config.toml
hidden_act = "gelu"
router_score = "sigmoid"
normalize_top_k = true
positions = "rope"
Below are experts of layer 4 (counted from 0) of a mixture-of-experts language model. Rows are named router (the router's row for the expert) and show model dimensions 0-223. Each number is 500 + 50 x the weight over its row's rms, rounded and kept within 0 to 999. Numbers have three digits each.
After each expert's rows: "comes after" lists some tokens at least twice as common just before its tokens as in all text. This comes from a sample of Wikipedia text that the model never trained on. Tokens count by the router's weight.

# expert 132
router:382475524381514466561414484510553553498519423567470588413620529528548488540528453474541550529522583452537467630498494466472487523501497473447469485523500481476460441472539440584536504492440473479590480443461466495537569446435557610528454628442484458556459559462523387539514387510507521469478492487517438512585502465487427466406496500516555469495515513503487397540546546524597520418529452575426562447421482517560474461437505505581492431505462481526488492556433511458540527496406434517467475565474433550456436521545557458539428508611478519537451455560537512534487539549525487486437564581444448485527491440617498488600579486503529502478498487569517441484563479483544458573504
comes after: " con", " re", " Con", "s", " dis", "c"

# expert 160
router:487474509527562501574480507473563513499540465602454514458466423612593484571559392429614570456534543493528529645481538502581537483515515571502510568395529454547481433546520467495492473536505486467574463511467497496514603425561554561416478475399454407501454536457534456472513454502481422491406587525414502527499537476475574410508421519527516469448601517527485441506470487561506501451525528590454530441407387559479542504478470564633517516491505520443509475583515506477460531491404452439466526439428477586480505506542615448477501503550544531506471436522566476517477520548516571460431603496412497487533487467552466463533463567491544476481483551479513507548515415463450491545540
comes after: " ", "as", " re", "ment", "en", "ce"

# expert 240
router:465454482486549524510535523478543599543470499626485601557628479535507404544485484490602546534529460516430553523538522448537533515532576490541497474420516563490540539618563489585517508431568475515502532505412478504508511455508531475467431541404501414396472490488574513533447385552545450561466540535515546476527559522447497494465448562510454490407595460581488477478469411496572509475521418469446446500451481460546490502445562576593518455474438520521588495631459591403529499536484503507450558519473441666482513564539570550520410585563564530467530514532522478440405483531447499512504511469482469518481541526532514487524528514381505519442534480575502515463436515482449502529480
comes after: "\n", ")", " |", ".", " =", "=="

# expert 34
router:458395525415537466583456558494549607546517441491538548486511447538529494516465469431463480552528534450481526525499535514552542545478565547491421509404495510576524476500580416485519544489450454471527499488480530519491523522416538551493503501478400438421507495551516527597490422505500459464527495512531465550589550546415480504437398475446478510451559566533489512428461417490519492558473488488423584470452465488519493441430562541528551445465421481428509470494393548431580505496470441506412454488540471549487455501625479446543490654527521519498506466539483619547448439605475525462511553464530457546532525423547445500516606613472509454388442600459487533578477520571401482540498
comes after: " in", " to", " 19", " In", "In", " re"

# expert 126
router:481497544443504495532470457417595503481490474511555518514578531548654493488496515470430522531471476523424501574475552386496483425511505403542452521531439527463527484502527519581446478551508517512628499486490422473490530439517508629514417552431385509443519577417538417495448500538497489516445539491426515538490547493479575455569502522444540450468535499509429465492530426515524529500409479475481456558481450495583450447423542539515486428449510473526405480548473502462598530512494561468506424422485480569513474475552565499598441541537497459511457438621534548564389553562562526429555590528411452436494519426516547502519563511480446411454571606535479512551558545473478459559475
comes after: "s", " S", " T", "S", "t", "T"

# expert 192
router:488438537494543537502555530447591541586432420489566603477527455547482450542476431520591537447504493565463540550502567506488511467480537489457460505562469561553537468514519539520460560507552452493530426474445540448480516515490553578553526509469410403479499548512532480592429444459568448521442560559478555622536490435461548439444441560428517534434574489534497511519556505506594518564502421544412539440484412496532494399448565507551490350491515489541487456562453559505539568502477531514433549446478441489462433484591533444608433491514415471499471480560555520472457406506516543469526587537436423502461468516468483508475488541467516475484436598571508438474583433540469359518551
comes after: " of", ",", " in", " to", " and", " the"

# expert 158
router:488463498476470512467519541453518522418539507505494486520562474470521553468574417511507557514545564511569444503530497537454532510536464529512530552416525528539524461475487555563555543528471464492485574485456514472452527461455584569468450517441494499479449511486624484528450511453533381499526535509476560506542541533427447489519490572528430449542481508570599443454542511530495451505498474438427482502504425591565518474410559526614574376446482531458469341528455558370572465562407525436428475496512515502466473569552598554519501537502516480445452437593529524578436477469450623549476523569530492455516490538501465558573469595504526482401410536562428502547481475584423389540481
comes after: " 19", "20", " (19", "–", " 18", "–20"

# expert 88
router:491514532478522451538421499429490499410570484527485538494544518475524520516513469501449480561568486499490420452441559523475483463529485466501545477462542478510475493479589509548533472550448440579498502443472444531504508570493649562505433540492480435483462520535517478510495423539549474485500513480463534497525550507511524446500455582433495473478519443483421400471555464548503354496510466499457474429504487506563540445388635520492521458506397423574545416582500547433540437556420525490411529447554403547482509552610636476570442494492563421499495507506549516495420418623476621483489591530539477463502529556455538608476512552476489494455507596567450481474455471525414451587451
comes after: " 19", ".", "–", "20", " (19", " 18"

# expert 146
router:408456596495551404511511446409490533545544503533479563466567476494514490564484519518494629488512474500545441580481523463614489429474625495503480506523504522491532458574539432533532458515583409541473455544468469446447577465458503499463510528497388502430494514484537429483508476456458416628435561610406497496572563457515439455481515506488458529538554493517472505506490486496542530520525424451419515466498500532594497506433488608547503485472508530518444394560378536450540486504412554438391517405490454547515415543597489467597426532515466484526444511589547518460491433520525526465418514494504493490571500465476481495504489567436497539452564606536485495548401474540458399532491
comes after: " |", " the", " a", " was", " and", " to"

# expert 66
router:479443491498575480558515486418542548481515441549555517517470490493656511567427588469503546475558543472363443491488567494560457492452466617534466561537541507511525483488485417537445430388483589543556514455487522476558589477499549520463460539444489469513484522448579493424507535474571453520444511577468598565529478522456542528449429648458534451513566467520576427462500564540462525529529486553489510475463471532515459551447523524507444460481475534424562497520488558498563464610418429453470420540543492520480450496527565407527481507474394497580513479489550475529451483559503581483342481523423434604482588525526419501508539497517511499480490487548570449532518459542476454531597
comes after: "s", ",", "ed", "ing", "if", " known"

# expert 205
router:472451570484583466500505529537474486445534511560563506428574416483608483598461451501422576477533447490449495519419525449572587416499566469550409606417487501558515460533527473490463492490519397599574450440439430529504577453512543492555522519477480549475518558576551477476443473529616387543470545526508517620542480410437573377397486600505524480490485507441517480478522529518533521485433470436499484456474496491608480423467553525522417464405432498490498445590490532517469537535474463475474449389508452503490425491480587512500437517550464509548541511492504523545497464505448573475435530566420574429549538579438472456492570521409489550481499496495528496467460514516438461530495
comes after: "s", "ation", "ed", "ment", " one", " University"

# expert 15
router:378421551403597461449493502511569494418459455502552615439602534557570463502423559470568522555540597503460509529532528421525487518536517483489475479459384447549516510454508417571532558511459458553540476506392433486469631473504625487542462572404429465547543489538505432491394495499469441589530486460524513496495548493506531521460527443445549507504482521535527368441487512481549486487420430569489544485388524559599477444482464495594504400426503506463484507522408608451521505475448497459497498370503461580508492527608521461566430508548431468502457500500515523482484494508451581439493499550508434523492519511505465509547544427503529466501497497560494525439479500530472535513534
comes after: " con", "s", " Con", " at", "con", " pro"

# expert 76
router:472490503432466491541517503508483492494547505527480572502576484513543511473539478430571535531544480512526485489486502532470506486474523546458413519447505486526508443430576518590538547523514494506521557538511472483516562550447609596442458534409454446438449455496518523549475424482511389528512532565498505579504528473455500429547450617427476439546489474548531475396547463515468485480507480393411551487497499630590547403482521502597525414476514471499505433527409547403493483539426474487452514471517479557468579471503501517563455575487542525443493480565504534633428552543437585537507578552553496534473548568533537440535587590474489413473457575554383486516495464595389479620435
comes after: " 19", " 18", "20", " (19", " in", "–19"

# expert 204
router:499437545565570513553537490460571527526498504536529533548513502538515512582459528486537576451476547550463481610460546499513523528468602522566426532504476516548592409540481507474470586484537475441459433428476511473497541480556500507510478567435406542409387486503511533545467508517473512505424539491480531551534434535420484482406512490457475496402554480531539504424565536530568472537505369515469552445556449527569447505419557540557542447491501556468567494511438533423469505556419550566486487431457492507468480479584508455621408523491426350547463499539628489496455425505438581458405563442428471523490593506444493525559518514495510396501473563528462522463529505463429387517479
comes after: " |", "-", ",", "|", ";", ":"

# expert 5
router:474438608558504449570551518476497535528504412483558509500564488460551446480485536477603588553529585546396536552447574534526503493501557551440420463453504517475508510506525531541545490407499401457507439478478538494567487430505548532521465485377438527504445544516553425531439443564582471612419569519401512506515565382497498448482520613539537472520514443562556459480480533547497470556480439525450614504482467525513580390478614548560548415458473478475494504561463530461506503511477549451401442438444446539494428539548551444564460503596503496511513482486523526535447456514406530434490527484391528510499481451438475463537456485439473454455422511512533419489520455484419421572479
comes after: " the", " of", " |", "-", ",", " The"

# expert 157
router:498460601509496441579462520524457494506616492587504503473520450460611432608585449446472541483536483503507561504478549502554546454447527547543384550468602554518499422504542468489457399453597456549584444483497395466477573437526517561479513597480455485533506522506579461467395502425520454508513530531496497561559482427435526451437492628529520516558453556500516417458530521565550549507443529486477505421408496594563491416406491526525467447443452512459455461581473481495519517570451496468438435461474496542457447501533544470500478564461479551583513498452503495565478461467394553476446497561414469477512584530416478491527591512426499447443528512586518473569506529504394501514521
comes after: "s", "ed", "ation", "ing", "ity", "ated"

# expert 27
router:443436525471597476523437452489578537483520480485445517443537441476445471572484445454494548485594452506522506586489541471568486505474551543534481523540484467575473508530493513570466507450550519500473557454456498482445534442511549565442389563440482496473442557513513457507490507471507466509551595476476649523517600553472410488496485616441455521533634428553480420401494539553521402511400566455477458514473466510524543452474462610514551440461498524559421487585374505442608516570461534432428505493499464594468463601521521539531407542483483488563484443539587532568462475473468514493484538521396447541555605442552512501461590590497454495472568480497508539482511504519506461549505
comes after: "\n", " Year", " Party", "}", " Win", " Team"

# expert 187
router:493427531559512482490492577452487560476493403485476471447481386605541486566503421510521629478531499560520576582472496499527501472514583511562521515527430482448472514493556539479538487475553521580513484410457486443490541473509564610496509622454489404478456503528526487491448439471499443662425487499520604588589543489439437446564507570479467502454535486594481461466499525488507490554412458563437504498464521454487561484452566567490478495427482495497445470469492539398511444554385468470404520497503496490414409544558490551481464502565553526534524491626552534510445403536461547510472550485455482511572557504540409473464519559539538430435501469479529519561475502587515399561530
comes after: "\n", " two", "---|---|---|---|", " 2009", " 9", " 7"

# expert 1
router:498446610511557558542487434450522499430436566492477596515598503529565471577513487427576601524532544441369518427519507500524478497536595436482498458497530430486533500430516517551539540443499478562461437476461493546480575490505533511507411554399481461426442495445542524540454431516538474578432556541493447584587581445452503481486453557478398526405503486567537530405446500616441520523427421485439530438403470529539482462535502612543463420532441524457589444524469493490595477555422524448414534472483400520542518467518531504520441486474513453504537526545521560471432483543480533408488508622478513554553512532555470475557480515481480491513496503572535508541515536468470394506440
comes after: "\n", " U", " N", " I", " C", "I"

# expert 62
router:461475541521496419477492481497561552516480451575513578519511480515533444535467456489551540517524512592547444461481527458604457536586508574518387519445486539455507514524550463563487530465494501533465511466443393391487583470487530528430392614475465464541516568611550446462435498499582474513473540479476579543576454439470518406498469502488531450497520485535537475447380451603441524566431449551493444432460492556509465473505509532568535453399582526440402495592470584399498449539409459439494480463404467559484483560510515445614483524479611422485514497606513502496467511575427562493457482550545490424525521492520479512472519518436591484506443503538556503508470522540416465562521
comes after: "w", "d", "n", "t", "k", "en"

# expert 151
router:371440500467512513511408499490544454481585457513456571496644500491478427504464451485556517495499513482508546564489544494507514485449482511485516529493548515525462454446523432536558496465548535512532467544403454460468552389497490569484373572416460421491498526498555433488493492472515461481506546520490523531559483502513424502523456561456509468490530541593497403477539553529562544473495454517419558462479421551569522458441532588602605441470470562524428500645410526440566440549454528439446419411501503586479481518447546452532403514598543450538464502566573574544381460527528457485516493478519532542575561488544455510483573579533512525451540460623522540534452493573491531560531
comes after: ".", "s", "\n", "\"", "==", "==="

# expert 22
router:457468527439515427553501560498503469519433501541502632540493558504574516487453421421524512497515592479458476547420522443499509524458544477482445539504487553450551523462517512559527491522554402507456487455466487474543558551496522598516477468453460436481467399472566516534447454498545447515529546543467496537590575533533472472565475501456531523519577552523570465480439469508576500493549417575417534447434470547526589436506580560582454431496513495474557451518470557471559548536358588573462478500553433617396448547490570502560409558467529425495474560445550551566445504567462507417462571536525445502500514452432446446512547499501451518393473513536379557520557440485448402506564
comes after: " ", " se", "–", "fe", " di", " his"

# expert 206
router:453474442514479500520433590444571515558544409521480475484502445461551445538506444455550507579526515474424476482516483418533490418503542572430480537494569494559484524515490533586528465446450453484509559484471494492476519479497490594500445457475500447453533502506546504566504399540476399548499535527463542612515608441452551444525513537427523467572543500535545483354411519516547495516494530530349627525476500513595515448453541563547497457421472373468570484516509547515491532511473481574516552492518398550527555500588481443580485478459582530502528449520528548524448438590463517363395513514519464540442539419423515502481503457461448458445549558551433605577537483482523450514488
comes after: " the", " ", " mo", " tr", " st", " The"

# expert 120
router:501433518479512489505555554432588631551488514636518556490574501500543431527524543533571511538552464435448484541545500408486490522579554522554476541460484488414520516601516530590459550459534428583493483510440525513466517414490509497441444506382487396481519550511594523517459456575549474564485518514518599530529512487453522511448481530501455453453598540487486510485454385480573516496494395508459470508457461494589502511394538575581484455461436523551546521607462548380489479587500485509531492499477430576449516574596630474596418595522513507565451499549495519470400487564435513464468521463518475471455504553501491525520539556398449458449479464496486492464451501427482500505497
comes after: " |", ")", ".", "\n", "===", "---|---|---|---|"

# expert 72
router:487430540414533513529432497485539517491480492559599506497546538506496484492491454501492541507502531529418470517505599492467504401452532543554540526476509465465472442484510487579539546532488390516527499439540442535485554484525542512427477546483497436512471583447559396512452438473590400576546518552398507531518544501501563469545456534482429527529577421538485390502417478511467459515548499581438468466466424511550560454420535549541537461508436444408435517583439599416536433575445532467456485500567445502470525525573570430506493642631507441479515538472506537558476463493466546455455617547520481520607522482515421467495580561476481508429421552555508547469520394553454461563544
comes after: " |", ",", "|", " (", ".", "-"

# expert 193
router:488433568544508546515485539421493476525533462575466488535524481626547449481530457441483570493512548506391529549554544587478502459497585507574393591512513465518569444482482553536542465463502409566446409465450512450564531464566543577372463544439519453473506484487557467489535531439453455528529527560538478590566479435506539415469519568430557412441502414548540511449592477509505414568475434564473511504452482507568551511483459560637456524500435477560507468495451546463469497533447438496423567438485473551402532548542526471580489512483417430578504497598537534534490477544413630495471530577446425548509547455524436525483524465466525492433508508523455496461459484532450463496580
comes after: " ", " 2", " 1", " 0", " 3", " 4"

# expert 140
router:465458505501552453482413558453490511583468440594446507559579479529564477510470502516514553507432507471478586543477509445526536452518565506496432522440513511525546467531457462494579540507469439586563449471433498506478553466590539476418413530483505450501460428543473462497530470483496473550526553442400582578550480507433540369571491565517506573441626420567560492410482449575464541566474411516432468534453507580531501498511580493510486512479514405554515418483522492433458496614418428442452479493532456512419544494576526527588434532548478471577519460527604530480471441560437506433452565554429415488509514375464487469546501516473544485505440561543552497510490492540464368517492
comes after: ".", " (", " |", " /", ":", "\""

# expert 122
router:464453569492512516515506548458524548495558446550509536555525445597573498495526492414578529569524567508457614542500638530495462449493543492589484501521492507541526452578558517573517532623542377475459463487467506464596538459466561478507463523510443408388503436581522541494431402509509439484516509566433546496505468442458492520433510500462475527496592505499500485433446454534573384530427413510452467448457428527509536495355615547559484445516430485455461483550462505402566586523487487543479447505507451557448462503589449503510459501543570475429507548470511564550432484538452494400407526534512401431559582479517445467444542565494483531479468542481468490558479502526531500490516
comes after: " of", " for", " to", " in", " and", " with"

# expert 86
router:432465569416537525494508472356487523531552483525495536397525504541466503596501504506498623506532504539519453553555538514588468500456591478513500484493553485458525477537432496540502490477522422517468474543458513459480560408433531493450507490503428518491438515486504462525508480535449425649424491586409514519546565455502498440463509506484486525510574474542468519460467529501502488557512422498395493516481470506585453512396537596537564435449528535527447427640373561470552500513408551525430537354516456553482443516601506489569452497476480464570517455577557515473501427489504532416414549595493482536561486491498538488491477589412537480473580554509518490566483544516484381561529
comes after: " |", " the", " a", " and", "|", " his"

# expert 25
router:466442480366513513488502548488516530513521520632463584492605501467510427529441506544556529513487482432496546512463526440523539441449522573463531563449521493505502482475471496502496468473587422496477504530444511461472506458489515508390491496469476388449472556507544527485549507486508462559511557452507541488500532476479520466513478599453449511423604455546515513418446491573478524541514479536407486502486440511589513456396522583581472473483496539566487477650527621357498442558500486514443484443429444636444406550535554521560337568512517505490502491546591477497441554496524493483443520537477464542479602493516480565558533560410493483477508486631526525487457556564424463520510
comes after: "\n", ".", "==", "===", " =", " =="

# expert 227
router:428388608504475476544467462429555596586485460519510530513544455462524503474539411475499581507526533487450501529464530546521482465506543528500462596501545465574569498470546483575539498481477453525568504496449466550469548493443505532528378469443507491483409506493548483483476409583564447627520606586473533572537598404445495459575493557479415449490523470519437459442464458545493487491432415494448485494419534547588476467422552560559500410488441456426548502493547536407553551612464558461374420550448534521473531549533588519505480520487496482490535494548539564445420478532422521449507534588500461490514556524524505512491548488476512428472472455547551465569424469580409439519537
comes after: "S", "R", "A", "C", "T", "N"

# expert 8
router:455501531541570446572473557435486541487555462487541509420556451479532455496488519495500547487511498425457485561483577470550488421493595534437530535426456554457484393494406446445473608437527519530513507439391402423563585517590513590527482511440461450528464610534502509516478464484485439524542518528474575460541540447492547412552536546473480481510556469532478474436429466509545575546451420539461494476480365460666470473468505530534542477409547530481542439568476532438555535520398414469478474425530447565449504460577588507576425520459491496529486501518505528596465542562493544474468527437470510484502551493534402547436559442494432518511411525509465523610476479563485435507493
comes after: " ", " ma", " Ma", " La", " p", "ver"

# expert 42
router:474430545421537560532458409447604453493550446530521499521574469504489504472498495562574628462574529466517554485531587518465562461440486565524506529524476490480559411519490540496459549468540490576556520455371528430480488457556515554567405598407428510508388538517517462537428457493482460499495617508484449549560463523504419461456484549412561492518506516470489536455539449554572485542474423526475500438487527509552529471482557511537514400448565521469474434518511626523525502576493483454446484469432424515500441555617495597615467518501498440470484509493535489575463493507495558500470558467378433593465598582456478567522511472459597477482501470542513448555545512557529414524486
comes after: " of", " in", ".", ",", " at", " to"

# expert 201
router:480456595454474475548488454370506553517514404493500545557584431541508491469530426494561543566482569559417561483531553565557481517474503539466464572455562492557499520494493445471532538466485472495447486524435501521447528475557559562453450494364405508501426540498521444560505485516516504606475585523428649508479593450506490477482494617490436491412480499544529456469502447549432522516479469560441573489442433514525545386407587534522536425533437484526543529553522506401538567600507504466423534513471416553459486564561499489512423490523519463515519416498505579530457466492482539457498490573392526542507552468445447467537523481507489474545461550589548466567441473498375438551451
comes after: " (", "\n", " \"", "-", ",", " of"

# expert 173
router:482472530386502503519500536501553544429524498555499568513575542474513516525504461503528478497495485569483480530463592547483491457452506507491508495417544479498454453508549432583566465495534409572537516466460472529455537492478551562480458548481428469437461563461496496476405501507529474498548598484484562485542479492461530439535487494415384477478561528516456472522440452537434471486530474542395488491477394529538526465412601531547553473478471537497420452594467656409541440554484483478397522458508409512530472543477597505571368552592584503461464534548507562569409395531530554452503595556519483568516500523494459479524586549403488515422425499570509553453521396567417471548491
comes after: ".", ",", " |", " 19", " October", " ("

# expert 217
router:393432515510579551541479545508498527605461515506486593577624477498507484510529533518592518496514487466439580533443539589536510454454559505482530498476596529495499459546470542563480472465542477582480601494384511452504479424580484506464474509466462404466419508526518500479477439550471485627542596493474550514509500451462507459474479543504373403471543508574558473498523475523546493465461445527459507460482407467504569423401480561566615490481529476504481469595463606415602453503465498532486484481413437597442404588491538482491409519579531508478464583511553451550439487520446505488499537536474490496561499480485507494513564531472450527462525540598468517447462496630537482549422
comes after: "\n", "==", ".", "===", " ==", " ="

# expert 209
router:523429543549515486535517513391561527556532402528528547448532542487523503561541560515604495548590504520502493490440565512543540457500499508470470590509443534461498463469559523534558471449552447451508509505520543451482524455503500508493513534457431435425384561558555440506435500489510447575448587538432493622528569452483499470497508576421523504430565475549467425497527512521527378533515368564406557519533426550564474422422546506526564492449534447387455489573506604521498499563514549504469479480511429531445523559495499483561444524572438487506448443550586569502415478541481546434390613489424462551504549481434478444513448490449483394484498577508457472487611509509501446542502
comes after: " the", " The", ",", " of", " and", ":"

# expert 221
router:507448512490609504636465490498523537471583372598439472510524481542552425525534489441509512484528502467465476478487493465531527457478502618534497563510511560477572512479520538471531467458548513569536458477484405377516523456515541604440487504446411460467509605487583526460464523466434503521489491629421483554554461448478561466529453552402480413501494475527575418431479504527543517480440451592425498482400503579597508473438532554527491490462485490515467454508473512540547531599490495482449517492439506500465470505524480466578423582470475499554508512530577469477457528503381576441476470558432396556521576512445440555475512531446429501435548451556586510602499419576475470529551
comes after: "s", ",", "es", "\"", "ia", "ation"

# expert 46
router:489429542513610480582458457490482528509637376605526619507523400468519491509485525431539551511528445482391486466476531431568491528466515563568512550535454530522548560507455474516552495456516529494536485412509437480567521471547556616495407537419374486430473578527553436489513563436565467546506531529451535574442473508490537472540452558376468485539534445493526470414525543541503497513441448533458425521460508523509516513489537544546462493440491474460510498509464584534594507634458450474496557559537445534495516481491487468574483571471404492588540543482555498558474530577397599432468504472428409509502546516438464542461522522507450464524497462591584470553462477534477433535509
comes after: ",", " and", ".", " well", " but", "),"

# expert 52
router:458428564497514519519473567344516502465433532534425502565585516521561506485459515589537562571549524533497499463522467519546537526568566487474468474483476485509509514488486482520512506546504501572541462484476402561455524433564595533476458572536486524498506524508521424471521455558471486569504601531380508496516541479460521377511551600460522437465561421539527436426511504475494484497494449525455480467464530575584522466404586563494537448524445423541558474534477598424482539480432477456416539491557451556421507563638557440620493537482488511540486490526573466436411488584482527484415535554462488508532520473365444510444472476478476550456479603604542507511423458531450419515549
comes after: " (", ".", ":", "2", "\\", "′"

# expert 54
router:525423540509503506536472453494462563446521525536478554534493444509528467498505510492565565590505567524484505504518487534514453359482584554535478495468448528467540531508513521561591477596606385496503474467404419447483511494436526511521397539510466438442448510457556494530478396539530486514530574510474535482579456415402495418552472495463464441527556459510574419513463590514428472494508486465455462503492463542558455440459573551594533446482465499445435489515379522442584561587455461478496483484552433572509501526524502418626397467571542528451432520486519520551381544544422504458421606483463513561532508557444465464487516563436508525461456598581518523493571505546451523568481
comes after: " |", ".", ":", ";", " $", " a"

# expert 112
router:504454529475466510529454524470515517478574466582551528525549528530497501537524452530488503491585473471582538558442614556544465491455539487489340531484570505540498416545576489589529439560572513508515423428452503400499515473581481539546492501440451466435489520508532454477444511445487465538519553506492544591609569471480517394472502555479489497464531391515446420496489538551520445489488433525435497454476417566569527435475526482520606488509506474436477499516499479465520529526487536466486469508477397570456494473554545466513518563573514410472485538582574533544442514543404499412432637471385387466550532460525474526545558478490463503461466488588523393539530543505505321504487
comes after: " C", " p", " the", ",", " of", "-"

# expert 246
router:418415491518520506519533563494476516526455509522490619558547428566556552512507450491493567476547523498461519501441511493491537507502558515472401477445537523442494503472453473581505525443588419583471456513429483500555574456471522512485458521389440387474432516546644477519461495529505501526451530541476577529502496443462503502549412506451611503530538438576475451537563524500603475517440427444476557474460473544566536444495537479626493515393433524480457508482394543425462565563446468490538525521515464640478425544526557472535491514526489443546448477563484509532479531610537578478402576497458480548505567521356428498493463518460590461416471507545433456541479523501460429525554
comes after: " |", " 0", " ", "%", " —", ")"

# expert 9
router:508451627529492464521525474474610501421583559542523428497532525504518483563461488519516577497509529545526438534465544520476489407498541552492480486426500459490478495563566539572576482563557467553517503429498400490473511487473552513516379622527441496389495534448546453547409492503497456505575625599492533492591492367469554438448549510489471465543558498488479429426506529466469472544487467494451426447518427504549454453453616517575547437442472502473503504532385558488518574507486489420441474444559449547447440529557502461586392455567518513558537524505551495528441456434501537467406571518511510557490454529479520492490578540526518455459512579602460558515505466467432478595451
comes after: " |", " ", "|", ":", " (", ";"

# expert 100
router:503404592530464530521549467422558493523474423573596556554573381465517555519484450527586478526505597514436516600514495544549496488530483511461522533549533491545506515460508508520481472492457443530513484494503393517521540482535523558526503497419445498458395573478596519454466510510536364584529564517408611518525488471501473517550505580503474491538504550539528450465480503510497508525440415510446491437452519491572546490438501506527551463469457444448472526538508518482607475597451542453408524497472383525410423492504549551525432512516463413566457531545519557517496471559436527506516555466434490493486570548471497487564529519550491387486411548600510482525531351460374400591513
comes after: "\n", " (", " \"", "-", "|", " Mc"

# expert 185
router:497477549446451509464502490458561544461518428533441492523563481503498393530440447529471561513563554400442467512500490433591516449536519565491438509466545475517524416512450480523519537454582532516456480405449438429471564437545606550474455549465512491496455462532614448570517451485453440505493509552511507558533494559457558488415500582493526447534524512559525433418533539522530462516459517561504508502427473517570539515472520606555556443463456491534558467522410460499476560544345504490403518521540454548369516532536578436618470486480525456480492467542620563604421430587494512464482487475457424518580490463512505558533546516445526449507567460546498424534500401416501424561566
comes after: "\n", " 1", " 2", " 3", " 0", " 4"

# expert 39
router:433479584510502484459483471361542534541497450550460531476581501540493521596516503524492543542498495491548454602556583445616429494450571476520489479494558499484537408511484421473519474464552425524480467463447466471455547441482565503495526515508411510444469513450539428521488447589446436614452523547418534509509555450500464446521456501469463534512571488511483511448451508464545488486480452491389507458460482467582472572420518610537560494449473514567474421604384551442581494495422500467428528434479442555561448545593490438615438502494504480585490481548555516516481421486492527416469591586493497530571489474492490495555468569413475540458541514523490499602472506500459363535581
comes after: " |", " the", " a", " to", " and", "|"

# expert 37
router:512398555505563538503503486474518484516480505661551501474531495547520436510491497472488576523492567541485469576462582504472489410477561508520429487443450542482439536476524519515468520521471428516524440533481400450426564470529524543474443549526452411449527544450556482508523518519495499580476537553438452545560465368527590475503521518539459444510605505507524464489428468522454471559449498532410478469526466516568473408404548533580555469496475420516519481489541484429493469499446441472519495466548362536476555482569499422559419593600530429535444484485576556574452461499405534427433597535444483576559526495478429476506585496493571488462438572593584533498533476475407409565497
comes after: " |", " (", ",", ";", ":", " in"

# expert 13
router:435462491496494517558420425460503484439493469576525508417510450555527552524529477540594554545556520451438490540529577489434522462483522616541545518466498461543477561504464492535483410503459363534524532460504405474521532457574512527505473566455562465507465498452539445496456422474446430499564490588406563566533546458498514460443476534502460461510498446523540468475503467529560443491533473482469507474417465511545459504439586587562479489479376478473425463598441505438582422587435585468451503491508462554506496561550472528582467525482617412494531545544550576574428414502455559512412570601441445487547519530520456445490483542455548460487436472585512594463504406545448401536505
comes after: " ", " a", "–", " A", ".", "-"

# expert 229
router:488426604505478476531502502461589526557445413517561508543548536494521456510581488547587528502523554534484561593471560566525508460543553530485418642468517523490512452551524515542539513481537416451534488502509507473501537459516476502514493561389378501411445522555488401458405536542512500572457494447434536526481552463462445469531517509447411541443513575518491451409490503528520433531495442551463571463497404572572512507461628527550555444487527527498489504530519633445489492624461500508488495364476434480479421557469530479519472499553476406533456577477553504554448478525453618459465580472396529514525569462457474495616486498439539452469462483507527457498524505541403444528449
comes after: ",", ".", "an", " John", "y", "e"

# expert 74
router:411494543490607434488504485400502585535546481507497507454558525579483484634505541502518602532500476467509443577493598439536458540454586479532511508516534498499494488494512447502477474488525430559457480457471495432486586412519502483454488492503377515433505554482502458506516475484435411620412472575399506527577569494499482479466519483469469521493605470548466489467457535487524506549502435474446521509515452471606472531395520612569549477454503506511436389589417604413538462532442557415438500452515449560507425507607482461550450504523489445606513481576571533505488456523490522427463577533469477523528467445508531498532462569399521544471541572519459460575469495519488404573542
comes after: " |", " the", ",", " and", " a", "|"

# expert 143
router:467535474515493423536468491466589498488550378520511521511559537530560500500457542474595554499590487554452430574495544548458538468541535522573480524405546452447569482539477477543540488425487480526496561441519523520565526434562515615465449537513455441486489498454524465622561367538466389555498567516484535502521485429508554457463455595540560457501527459559511501532445551596467527532387441532456495523461509529532505523368495520555492424415513459516433485603442537479517515510483520540430481469469364578511447539494494430516474499531457390580482382521476525545450442555446559445503592549449492504514513443518525467534533506527445504445483562596498512502536546619489465575561
comes after: " the", " a", " in", " ex", " re", " In"

# expert 152
router:434391501506515514529485521439491461493589429461540513428508447533536477542474440494538581539483464576492534562494518475517505458401564549497519515468522449430501527498522525487462457459576472489523500497384492506466607460529577565457501540478529377462442534559535527558479403469559421555480467534448590575616506429542467418554563508461469465489565482595539490509553575526458528622381381554475465480489496465515469472401486601521475481421526515511521435505514537448492430530397592557479501569502457520458442526576543552493434469555483557451555469577519566507482500513522547477422511541486404565518533490507389435484470491444545433508385502561521482583524545520450480478533
comes after: " the", "p", "n", " The", "th", "re"